From a checkpoint of a small mixture-of-experts model trained on Wikipedia.
Training: a variant of SOAP for the experts, 7601 steps.
Below are experts of layer 2 (counted from 0) of a mixture-of-experts language model. Rows are named router (the router's row for the expert), gate (a neuron's input weights, with its number), up (a neuron's input weights, with its number) and show model dimensions 0-127. Each number is 128 + 24 x the weight over its row's rms, rounded and kept within 0 to 255. Numbers have three digits each.
After each expert's rows: a language model's description of what the expert responds to. This comes from a sample of Wikipedia text that the model never trained on.

# expert 42
router:126102124130147161168153120103127107135143139109107113105121116154082119170117121113099109151114082141112137111141113130121158132090116164114138094124131100096142101135118105104125161109139165122114102177146130109181119118131104137162080130148124148108080151121141119098123106140131135117129094103112107085106102147127108164133107071152121128089185127099133138149131125161155144136155
gate0:161138099114119122092132164105150174122142131189140116147122138128107124120161177103183118157111165152092146111126149140126117125141159131115165145136113142184115126124097075112093185151162155129140118114103109099141154136125162154082100121133111165146131111125120130147138100113126109127119111134132148132103147153152156101116128111106127163075079107163113183196103130115115099148133
up0:115122142136124155136132116128079099122130141098142133114129133123129164147129097148087127114143077092146145129128103112104144125086082153128096102139121125094126120105140165132138080133117071122115154117120142146104109121167117116140185157108156121102144151135119106128120127145132112116123108133138123112181096117099073155136137165126136097148199128099134097085125123124133145123133
gate1:078095194128146130132108123146117105135128154122153128157118125147098100127099155153132147120091120120118122143174126108140170125185129091114130064133113146110112147125112152150098172124156099157096119075118095100137121087150154132170119097165155091090180102068100116135091148132165135168131136106102172105125108103118147111167102136121132142110129127125120197131070153165140139175107
up1:128099149107109137179142138098153133148098133119132135085109124155124124127107117151127111109089115114136106120154164119131104126136163083116132090128112174086104098048149163083149152095180138135147135098107141094158138098131118117118149095146124103101127130089102134120126134163116149179165093137161116166150133134144113092115109170118113135136125175078135158105167134112161142134160
What it handles: Verbs right after the birth–death parentheses opening biographies, as in (1915 – 2012) was, (born 1965) is; plus assorted nouns.

# expert 0
router:125108095097086171129107122112141132167096144098138119133123090139046105140092135132179131157122140127101145122100141155110110129115108114140119121173128141099135125150114156140097042125150121173122173145136161141153136120178138160057115149147128118134135081149126127123157152119113115153138115111154130108131107144169134172125165103136117112121123092124152160114129092144099128103132
gate0:117136144102118149173162146093179142143171142105131141125157140152086148123118145141100126082153134151114124107133119095108074121119089135136134179101112148119057105113138132111176150133094130119124126130154146168131089130081154138109104166117131126107134079098116142137115133137123139146123122140109153105114103095081114095129131122098161141110136082128137133091159148141087104114160
up0:132109138205143115110162130084161105121122103144104150152087146125093112172140148142131102149127122150136118108117124142143145142167136137143105154123128143145163122088110122111124137094122129145148158113130122129091159112111132119147125169106172114132095172144099111112174113119120155100164123149102139150156139151143106150113062126162144110076180144153133118123150105110116100162128
gate1:167110120088127111160090123129162119134159139136139195182141110122106163095132128156144145130140147154116155110141149086130133118120100111119152108166130159149138120123154143139149140129166154090110105121121143099120130101122128116116146125161120119122118117088140111119112143124066121125099153122128153149123104162054093113113099116142119147133132141172136141180096118148166131139115
up1:115141098177114123136121120133136126152141137112127149121121132165128122188111119105111116143147126110147112173129131164146142140114157101167153160110119105109135139122132137145175145161136109193072125159096121107146102158151127105118140108119138139125115141130119064164115166148197143133166127141125122135154112098129174113148149078113099115157143174088125133100182076121135110089152
What it handles: Line breaks that close a table row, list item or infobox entry, before the next row or heading, as in election results and filmography tables.

# expert 34
router:106132147114089122135138124152128142111091146118134115090150139143128143160132125162124157128157135105118172168125128159134126127107086151165137104165121113077083130158117136101167148118128138168089147186122142152146113098121090111126142162133113173122113156144173123141147134122152110102126104136124127126104132119126111139114128134086148116166100161105182126145117159112112127123134
gate0:128116166107142114141119146098149120177085179127154109152113115109089170140145107130145128107158142136130121126108132182123115134082128102087132101112160128140112147168139132127091139142124137119150134118127132075167106096069159123184160147183106129146174134084140106092111140127097111147139127106087124153095120125119091143083119138125082164157136145093098079118078131090116142124138
up0:126143115124177172135111129148121096077118084122117118158151131119108123160106124135130112128101110139101146147115127101100123153149121150077146162130139103130105103085139124130111156128128100125123162132160125071172124059168105057164148091122125140102119131144163094140155118096146110123107094106118175141130128118079139128144088107111122142174118156123066134102125147126098140157138
gate1:131116094172121092107158104097107113167154138120146156157163134126139173155115105137096097158127173093157151085132117155117137122126131122119122172141138148124127127113096113145100111182137137145095139104139129112116129135120188188111153133118134147092119139117134142131124130120093132101143170086120158101127137153133121126139098118163128128139115112145117149162134122138132121104106
up1:103134127111128165145109151156112157109122101180111148109114140186113129167131136054154124093128099130112083180121102106109137134114159121160154091115117108142143124116109119115125127087092111114118137137156163125143113106130090094142108153134085090093136142145134115092141128097101148166078092116120130170122130121102142119112119149137116132141133071101139130129126175148128125166123
What it handles: Digits and name endings in tennis draws and sports statistics tables, such as Ferrer, Lepchenko, 10, 72; also dates.

# expert 20
router:155167186135125148130130109104145159191135111137151141110118128143135124090083153145108139132112106089117111123145104126155145114089130137111152091107086136118106141147148145154123151106135133127148131127127149086141105081123122098110088120143141099130144155133105118119118142111159133128157099112134125133158160114151134142146130157121109165125132176123109111190150121119156168131116
gate0:143120129132162171097139132129109135146106122098098120162125098112116104119144130141097111110099132131086108107133128123135117133150194124087087123152115113125127108136107098134106086133091090106140100109084112122109092091116126161076151153114186145111130133142127147126136145168130160117156133119155131136141107126175118135167128151138130170115108140106132117122150124109121126149106
up0:137086143123133145094123102163094148116103104131107113140127097151103138136134113124109139111098158117089117113162117139149132097140163150135106103116140114117140103138098117158132062144122119103123118101072115124091077104135115150071163157120176158131140123156135158151164135151114156147191144128130095145147089122157131163185119138124134135157131125119120137121132128115099133118108
gate1:161150120073150146126160086188101141131137105136147140135155116065132108143115100083110108180131126162144105098153132139176115142138123127116155172156102101157156138141147126156099078116135088100135139148122116150180118140124151112134105130096118103122187133123105159121049112126118138167138162107128119143113110129139111133114137141124164126132169155147092122096082114124098101129066
up1:110119108109122148169177091108109138127116110115122171123176143136142143130087139081117096138128136160119117102153161171109113129168180110134114081100099109129151129099144106149099097140147119077145151156111117133132138101122125155149100154083096093127114118163106143112134118137138153160159152078145097140148144077119132131119175105128138103170113130168133142140136110123147091118081
What it handles: Common nouns right after the, a or an, such as system, event, receiver, trombone; also final year digits like 1980.

# expert 43
router:099107147136149173169113104159117126103073133134143117137095122134111109103140134128127112162090124141117125120147118155141155114093133150152123074152113133151097093134124123111082166104114103105122138135164187170167121092126142155118137152124094131151124144131120113137134111123187140131141125174130122121110150101140154100146146114096100135160143138120138102144128128135079174135125
gate0:190131151099106138075115114088096096161120120137146134191138141172130101164099100093129145094142143146104167104136134112105128132119109064098148134124123132112173127159169166152137121156141109186140160149128113155087159127085134155127116145099111077150118128112132103148115117145111113099138144162155130133120164105101103118106161117174105168102153118077157098148087131103141124105120
up0:117098126086119106075144147118122155119138106143133156130130132141111116123121121108154124139151152131123146136124176129133128150118104122116139096151116145148110124134096130087126094142131117162146150110155133188086104106122130109114114111139111109104120138162128106103125149128130132132162153110141134124148118167105141103118140120136127145115141118137129119141123133156121117149132
gate1:136113141101134163128112116089109116135128105099123168172173105102145135153129155106134101136128151160150097083095128131112148142158120167128116112145148136125147153146110088154114157146070179149135126094148133129106132120149111159133160120116101123185160105138166101116110186075113104134135143159099129125161114116104140100098114118114101169135142118156145114109097145135105098149140
up1:143104118112155137100144146182126114136132114134133110128135096128099155135115138111139150126101169120096127143121107123083142124157153135151125132141189094102122089127101103089079126128151131132128151153146138120129128166112137173139146123124121102122156120173134153184125175118060114099141123143184094113082104121145176165139121131091093123087130148144117094135107163154133136125130
What it handles: Hyphens and en dashes joining year or date ranges like 1995-96 and 2009–10, plus digits in them; also won after was.

# expert 40
router:110093124124122179203133140132120137128068158108168111126103143153122151141111122136108141130116120125128147135144180144166115111077106178114114124107107126145153113084146123127131139136126123149136178123155128112170117105128151130112129111152124138152154147114144127122085085144159161135116106108134152121139147129130124118140125148095127127069137096112145118083135148156167127139137
gate0:124150129144110122177142115120071168169123144119104106133142173133097114180117091160095132080083088120143129135131138106114084091128180127157122129064122099107120127113106140144106130111126117163074112149137140074129118138123125145123098129144114131104145146139080139098110080120077066134131132087130108105150140125117116130116102141119113173090149118135098103069113153146114168090141
up0:146070095145151157098077134158131085101135103136106155124141059114145132093152154099120099166152164134146129152116167162143164096146094118079137105134153125142132131113124122112117160166118119150154114098124123169149125103078131117098180131156136131134099116102168132133159135128124200122123126133107103166141111121137124146130150142135105119158129126095123140186156132113127097154110
gate1:175129175117123111155143099145125137150160128139092141179132119084108127104130129153133114140126134168165164122135135091157146131107126145113077124087156107118089106161197140136121145145136132140130100136130126145099143107096103117148124140121112130065144126054107115126119108087123084133128103091084097150140138163119119141103114131130115203088145136182137130126114127126126119153116
up1:095138105158134138138112118170127076111124118132150128151098128141157093134152144119142121120133160159142157170133137142118142111167096143130088094129113092129071131145063106089152136152101131123135135143147122117185159114105153126182150092132115098180083133073106139125144113112125172124130114129155116159108135158137113107095125185120157103158162118135148132155115133107143099108145
What it handles: Sentence- or line-initial tokens like In, The, D, hyphens inside codes and scores, and the words depending and much.

# expert 11
router:142134131125147167148130117108144120113106110124151139119151122141112151157111154146134073160056122148116120106112132108102217145132100112128143099130136148124117181122141121156120165090121172090130148110144093137139090141124146140117141106121118107133120112126127150176114093102131131147117121098145139170134137130116141122134144128142119137179135122129127125136125145138107083135153
gate0:126108123139110117088129115120127102136127095183108118155127104152146154082122121168164141140129161176105163125129158118113130133131156137122120153131095112108144124145127106115059123094135150161132134135131106135127104060087115145122153113180156102153122123099108115095153121144110158150111089105117127095096128098118087152085156141134117133095143121159109136145122134170165163147119
up0:124154131111121112124160134109124118160091100076128097136120093152100120175124177096124140152143089105134078115157080120121111113142154168121097114138151115115144172152077136131127132123098106111164146113172108141130099113172135097115116121104112125115158141141166118133113169111140110090161148109164124154143093172160151134161104140126123132136130136142135097116127120141163123125128
gate1:157115156125125103112139138142129193129102163118122183156106142115104166115152112136148123110124135151097150158102106142115146190107143093108114124125114149145120131142096142142122130143168103130126115142131121158128125081106137135148161161166145133163136125116090123138112115133089146080132155102154106114150159139103137120130127133115093118117133090114080119130122180114183097176073
up1:114116109156141125123119138126149179131116132140154169107112155121085131132158130145114103096101136151090119108088126122093132162087154095163157112136152153107136126136110104164143078130134134118092130112100164134093096120130112134139141143170142133144132084158091117153120162053095154134112178112146140121155160117076140106168129141103095111122155129152087118116122158102151102187081
What it handles: Conjunctions and relative pronouns opening a clause, especially that after said or "it was during…", plus which, who, where, but.

# expert 14
router:120104115157096158101111117141070131124134145136141148111113116118149107129136127128135117122131144146140112088122104118169109118137122135115124133137103089135105129057090110131137142169107156100105157071098139154146177142121092114175133101121110156150125114128129098145104144145128150135082146153133143112115108120149184160154134167137169094115150168165119115143129115109125143157109
gate0:089110165168139129145168145174124163118087128123150143098111109132139133093122095110126140114145099103143090153162146161120139145151129079115142116152103150119090134129157096111159110081103138145140124154115124131123111119113132132149102116142114102186121122099162111151150097117108143136099093136093118163143126138146091107113116181125098128141122137146145091116112140147104112091119
up0:094126160129153129138134125162137166093119127135154151124104123154132130159151100121128135148146125096137139143167141196109123167096160078134137146139120149115118140142148134145134123093072129159132135133100094131133098165174103129123148106112141130180128146066134122141157128143096148102121111153128108137142110104146118124126144165147141147137139137110126121140148153168111128139132
gate1:127111124134102125135105088113089109141109110157135134184142114135100186142139140133152133115149131113191127120133168163103082129167119105090115160095134123132141126134099103123112139113101135137164107169136144132162189132130072081124143164158141126147131097124135120110114076109080117118138115155151133095127111125071129114114149087171148149148124137136108146167073143101143112130132
up1:116154108151098148108127176121167094161152138130081132117118131135115117113149125120163074119108138124160104144099129177111071153139108127091110170109163090124135158127114115144128092132111134129142107143076123110129154138173156103115135145114135091136138119126108123109105163125099119163115113138184139102171140130125121141096174113096117101176140128138105127083096113120128144133144
What it handles: Copulas, auxiliaries and connectives such as is, was, been, However, together with sentence-ending periods, closing brackets and mid-word fragments.

# expert 39
router:180150080129091114115148112162108137108126125166175118137139136099170124145159148102159137136132131109142123151162148121130096133129110162128074106129133153121118153146105133130170102163150116129105137135062113140121141137126131106155120084138177136112107166121119105140132145145174094126165168135121116101146136136099133139137135148127159092124125148130089123139125117100155124098087
gate0:112138139098129104115136116132129123113143127137110161126091068105153127110144148136069136090125119146151112087092143134121104158073123104117170164150177121150186148137117097147131079174128145127156126109100136139117108096157119130135121107075184105153144117141134121098136092129139093130164142154136148101109088135143106116163094139144184120122102119146133149138134115145148123128108
up0:151118104142102147111088143096118127147112145107173130143068142137153095130136153149134122131101147097146095126090164100135145117140118123089079104163147118083129092104140102099151137098136118118180110124134127150122138126154144109139117152153130099128156135124153146139185123144104152095126095135142112135139154108143103100121126116134157146117122111126148122084139129143120075146080
gate1:138113110106114111109095124147110134127112131077085129157137081150138138109121126150109122140142165132140149125101139164144068147148101106129132123103125107128101165128116127120111089173107122118120144105132112135094115154161157127114121105118162112153121107131117129108144117140111142100127147132113124178105086122143136146128162150173155072092136100156116131200128157147119148176125
up1:126070157142050107137145092168121188144091095124114128081111139127125165105064169166123134132153099140144105174118146146155160134136116127164112154172147137141108140119112128162181113093113145149142111142148121120154109109120142123134147132122096137115099133146153146131125123104124151121137157089167148106133133122137140091172107101117137112123113152132126117124159150110122105147168
What it handles: Standalone space token after a pipe, comma or colon, just before a number in tables, dates and taxon authority years.

# expert 27
router:108110134155095126132108130103146178106083096139117155136146167127135139153125106181148140105138148116102125118151122119091144173069076157121158151154156123122092108132118118112122182135117114147130168150105151165191065166127099128116126089188137095119112142159103119134142125127135143146099148124106110132143103106116118151133131115078134114128111127131174124121172141125122103127123
gate0:129156092101114148193129126080119125107108077110147146196123154138141127114155103103148146119129165110127095121144165099114125122089126093068175127083091116122088142134127138150150095154129131125111149096126115150088139135127094146123119136145127093132141122109152098151118136117122137157096150141108115141092100097116083112100123143109128165120157139090119154146109136103155123155099
up0:129130135134172136109131161137105153140126133137166117124169123144137130146136136125134132141143177149132132153127126141111140133149135147105129145125115145154167145170127117104184121124163143154147085098081153134131138098130163117097145143154119124129133109141091138144104101104112116114146119134131106126156153164148137142155181125138112126162103121160181132108154077150124114126131
gate1:112131157083150160114090132082060106084109135141160087141086116137150133098175087096140128126158131129108134147160145137105100139065122140116100125122154115136132132115152128127154181170127107113130128127089111107135149132159159102122147108122153150150112095137093085138099135143136122177120129146088136124145090163079086162086178132147118137128163136118131124098113122132110131114109
up1:130126135127156113104162155099098111128127077145183120163113124123150112118124109109131110133106104118082078126182152139141104146115164118129101105107110114152122117092146131137097186107146130130129131087116117131138111115132146148150093107133129152134124106115107111128127143146119128136138152120125157135117097134102121123152090097146110085170147154172132116110093143141113134075129
What it handles: The digit 1 opening a four-digit year or number, often after from, to, between or a table pipe, as in 1959, 1815.

# expert 18
router:143104087105142117177072147125098121158106101108123110125117115128116164133112142098148115126098106105126119107143084098113111126145108131130130092080141140090117148148147125133128135143173138086142130178078106143107089101104137128110106124133142148122111106105118097135136151123115123114142125178165179149121182125118148092124181140111112090154136096159133142144125102131104114149170
gate0:128132103116171170088142069158142165123138118114135144148106128139145127137135154131124134148124146107187125125176100145140114161124126166120191115178133160123150136101124128114123129119137131104141138163120099157151082113146141107121123133144173093112124117166132114164094131138108121128139093142097110125122127145096160110133109113128142142135091121187096130136132084117135183128103
up0:133112126114131157109115076162141122111102078126131117118093141127125112123150164154110137150146156117170102129174106112120137105150158142097144119144136158168161176107101152142130147135200136125134115124102117105106123102154134105116109114086135128136128104129145147142153093130127114136126094144113133125126153130121160063150155174163132108128125113158084105122096066114128164147117
gate1:164105126145111106141143085140119147108120152113152177197137128099169145124141157123154097121148124133124140166099106148099064148125107151097131122121117143122124168125173132113139143129119116105115129137119118152151161121145126108111117119149141099166165143115084110126179123134111145119146136084141162132117144098136111073093113119073152140107088121138122092101147110133105120105073
up1:141128163110123180099146138114152150098104161131161122168152128138092105136159121182146154140110092130119136143129155186103085101101176156106169127087163126126101181109162154123140138087130140134114106138138165095119079133121146174132119134138126176161125142150135151146152096156163132161145134118137136109156098091137109128104145125140146150102158166118139127139143107103158064150131
What it handles: Prepositions after a noun, mostly of, as in state of Iowa, Museum of Fine Arts, future of; also in, on, by.

# expert 38
router:110139138117145097171101133140136109155093099149137109121146113180124114130147130164077126133153132123108084115126108149115110133120130136131128128132109094146155130127149123116134149148137131203134119154156132121144094168139138140094160108105109125137108155150180138163142113151130173112125135161143144126106096132142147157158100167096113161167126129143153107142148117137103103098160
gate0:108176103134119118131179129136130168106138103177121124116132113093150076099136089148110077124123098146132110176099124115138113180147101091133180130141174143158179132143113139107098117094126119133127180081103102079094140126123112154108100111112152143163155145172131111123142125125105101176138130132107167117138105118119102088108138123146120131116137103149164095106124111156155098137141
up0:077086125123113149104134110156098135115140143134127125129140143152131097113106125199112115145144134143079118136108113120117121152126156090116132142159142094123084149141131126163111139075103116101146166130113133133149093170116108138134141110132123124140118145147136101105121130097133120136114159143109200128127117135127139145112120163138137112153157146127058130138137114124137147130121
gate1:144134111122135141130109132166083190108091124159126132161121087093126123144135137102107124096126098175134120097156148183086136124104104126128118161121136134148164140127088127111127104101171110107136149160134111096144111137109114087164135080135132142117160135125116109122103151142095092168150092156129131119150105070166132117117128154110146162112105127117149119128121126100111127138116
up1:117119088139106145163154122117152138157118113152113105092107125139165144134140100169151118155153139168102172152152121152158089117170126115112156145150145123102121124113160149139142085131113128138121143151137109119106103147163124109160149129153143114121148122105153125095146104101140135105140118147143118142099129129147123122155155110134113109147149131141154102106166102156150109142146
What it handles: Subject pronouns starting a clause after and, that or a period, mostly it and It, also he, they, She.

# expert 23
router:104114137136099139138088144139108130117127134142151116104163120141116083123140122080091117094124128126077161105148130126141181124143138139149154099138158100077102170136157115179104130097108150089105122165084142155160143113104142115138136114125122146088164122145160137175181112163168076113126100117113105113138163145143100131153115127121119125096135082139119116119131116143132108153165
gate0:140122098115146117142163148141190119152092164151154139083138122132147144146164121090088098133102111118130156127121120131117118122157072102150127120129127125163101099111166103148153152117103113138096115149144120169101151116140131104161126147154097121099145101145115094133105160146111152099090102134119045136139107121159128166169107136133114149120139112117137097163146118096138090168177
up0:146117127129150109159142138127115131143126091195109124137139092147122136112107134094156151177106160113161075113150127136132156104137129170087108083118122138107086158141136124141184111118128139114171136109172128121125118140129159116098135086070134125155115158095137125145132154134160132128101176142150106132127133114149166185127160138123122116117108106093121176168102109106122089127129
gate1:109133123102141117095119098137109125129106129149132138112098151154108110141110080130066148128133159105158123094141095103124128153136117150136117154107077122154098131111118138139088163095087111173096143118139156113123113131107138109141128120128165104137143122166133151148122131075124091131090095113075087148125109103134149145161081169130144154088156106117122122124107108160147126137093
up1:140123153141142146151140137144130128124134119091119110153119113124147161109155173144178148124133116180108154147108155156154127122116127103154139107146182124122168116136133143108144093129155168064125105140091105132135122181139114170116135158149124133094128152106126109122173117147140135109132175104127164107126135156171123120130134102128136095126090117122126122118154166116138130131146
What it handles: Colons after field names and inside times or ratios like 5:00 and 1:1, plus dashes and opening quotes in citations.

# expert 28
router:089122098140190149125118102060110136095143103149104102130102081140090132139111146141109102204116140142134066124114135174091166105105108141120126140152115190132065139133138129113156165119142165124090101123151153156116157135125118158120156171105090129116126156136163178119150112134148117153090136110104082095143150131122123206136133129126102133077124111051142134139140125154099146118126
gate0:127137134122089127097136086164124115120083154159136112138098126114131105113130130089141121134115106144124151102094133171163131110087157144127136144125154150171118105091128092150119109122162125143154104147154080111166164135105099152099088134108151095142149165134127085150104120155096100162129125159139138146088153108165125134119147090180095150111166110131159133164123134108162133161129
up0:097142119142119141133133108081080135121156129114114129122137136132098128146092111134112112108119148106133123132175094147105140109105135150113132113125093148108153115155162144141127115092132135130141146117119169131127131105148122108181126161115169104135134129143094132167120142133156095125143162101118110151090111116166103133107102134115111213189123168109120140161126113111123135090109
gate1:120131122074105128117143119131099153090154128145136111150153116128150138129103137115139151136141117141162159161116131125149081159118146085095139108124100166121140141107167132139087126105142086143151136099134121103121099122094138163147117125125166086106116164172077126128094118118105106161127125103106160114124095116120052101065142121114127178099163171149140157132143118153106129146172
up1:089102128151137109149119104094138151122126111049135128097140148102126117108163115096089170134128103135128133141119139096146116151126152130119110124095094130128150119152110121147170115132115137165121097078137128149084142095124109142136132095138148143170131134081145135142128122078109113113147157077124156089118129106108138149125112141126092123131076105130142157134123143106180134112109
What it handles: Forms of come (came into effect, came to prominence) after a subject, plus pronouns He and She, an, born.

# expert 7
router:112138137105124124131170116128116191120124126165104149128094102120125097158143120132114113121076101133170155116140162157123112121111161105131100132109094137141123116120100114122131113128089105145148097114135106102112129108124138141172145161118145147155128122168108104172110099114143157170114118104136112139123130116165126169144106157127141127116136138150103109155140112098148128118097
gate0:105121089145103133107134085127127135120136149173105114103122132112141112116141086114137066132098146132167115069113125112146116096168100136129100123108133123090106072096156146146142093120108120114116133125099132165172176127138153149164127091139104146140140112112145112094096152109117150126131155134163148117123117135085130115119093132151107125162096097134125101097135109112119122094125
up0:104120122157140144107148071103147136116132148155118112111120105108126116125131098135122073121122133136146118076140149121170143116167128124106069141113127103122098059107119126159141099117096139122104122143110126179163182145137151130163158080136091128163159111128115115085103150134137128126140152140166156154129132139082135117139100135179159096174087093152110120115146131113127093123121
gate1:179130125099086123139161160147120143132127102171132164106175133142106155112069128153146166092150131079130140120108138146135120115180112061123131128184110138156111110104113118105098143147138128085096124141123160142118159157165085129143136129131180152098132126099088117102109144153140137113102111135139168108087106127114111085164157106114136108149158088128154150124157157114145124133108
up1:149138112081132116110131154141151122147136115157126172124191122128138142115104106112123107108172112114123110115121119134133132088113168086105145161150110147160178113111068100130152113128108157053109131157128153114134142155155102134119144089115198120119108098114115121098082148142143122099124076109104128135117073107090094131145142110113162105158099109142138142115140167160155129140139
What it handles: Proper nouns, mostly countries, states and regions after of, in or the, such as California, Ireland, Curitiba, Amtrak.

# expert 6
router:172152112111162093137151178126144107144124087130119105111147137165072112134122133110163148174054129094139114159126112156082101112110140191124116158108116120108095194130125136111115129096138163150152132135139144125136075113113119148104110133091115169158144113133097113155162152141119146127160107117113105112080116118130144114127116159134131139130145162121118154126136132151142145133142
gate0:139070136163152094117112105119104169102114105108107131155150106133094105096087138105073101129147119162155099115150139159123135135120138119129113088109107148132135170115154146124154121141125096100110098104107135121118099158096129114144121112096136118168148102121087074117129127118104135134138095121132112110159134113133091146106118129092098123128120118115143158125119155084142158152098
up0:107162135119131156123140117155134085130087155124149113144134149127181102160171097141168162112105140088099139107126158122113118130147108134134152141151167122124125124158095137156117105128155152147167163165115128128136157151137145127134149133121126152123148117108134151132143129123142128121119173116144161097093122114125178118144154144167158137149121133141099106124152120169122122098147
gate1:105165138136110091110123138162061150114113117110120178143156127137113082158101162114149101123158141114124138112134135173121114139144105165136116130137102136169123090086112106104155112139137118129176130143125142128136115132156100144124159109090111125101135114129122105158129135126097161096135096136096102117153110145149096164158105123145157104116121114109091129121089121128111124079126
up1:140136105123157138155111103101166106151126139135138107114130130132127162100144118106119124116110110142156136172130103097145157118122087096117161158123137100121143139188147139167123144132094112124123155121126124147162148111123152123093150137155137156166103133109175131114126101142165143164145144094121143179075125117141133101095162123099108146165148160157127130122132141098162153178120
What it handles: Subordinating words opening a clause in narrative, mostly when, also after, during, where, while, before, since.

# expert 9
router:108159181153146148127153092089086146123139138165135142155126119145162154111079130167115157057088140151121141133154094111156163139099100160114110131138119123153122120168164150142110116156095144123193096107136115128138092161151123143150155147112107145134200132129112124115134141084144150099124088131131104129150134120151168158105174154117145118144097112120108116109117149148127112101122
gate0:116124129153111120132070140171171112157106096116124179167140109095110135142115156174174133144116105133162098170137146123138125165105137120091120119094153164156137132106109127134112156084124137165121128112117140064087111122092137164120090109102131155176115074114119078103137114084130123099124078120126133115111105130145115121104098121094122137161120148166155171121110173092110100178100
up0:088110136176137139118120117113143166135139144096102132111145102122157149107111076148102162126114134082121147098162153192152105117116146140116162148178153165130108090127134138102136123142148146126159137141161119125172162133149102091164124131141135148107150141136098130143098131152108073115147092143139116128112151153144104134144120126147147145118108127161167139120146142109125130126142
gate1:158152086162139107129108113097152133138125123144149131162115134121120141113129136121148160111128118158107128105168136084142117111150139146120142067102099157127109146123147103118135075133082064129149119102080156122104144152100144120127154148159149130151152101108109081120107113116119097144119143169130164117137169126137108154105126129139114128154124138149078110163088109119096070163111
up1:142149154115129184097146153145120135132147140119127168130112130116139128152154125126121126157084108149108182181042152177083131141162094117146089132109173093129118109131146178132106131118172117130086119163140104144162140125152087102153113062108122127129111113163146162127126130150140137137110095134135114067096115139122164143150139113103131147109162125148104162128185167151135084109160
What it handles: Pipe characters separating cells in wiki tables and infoboxes, mostly after a row label or name, plus semicolons and colons.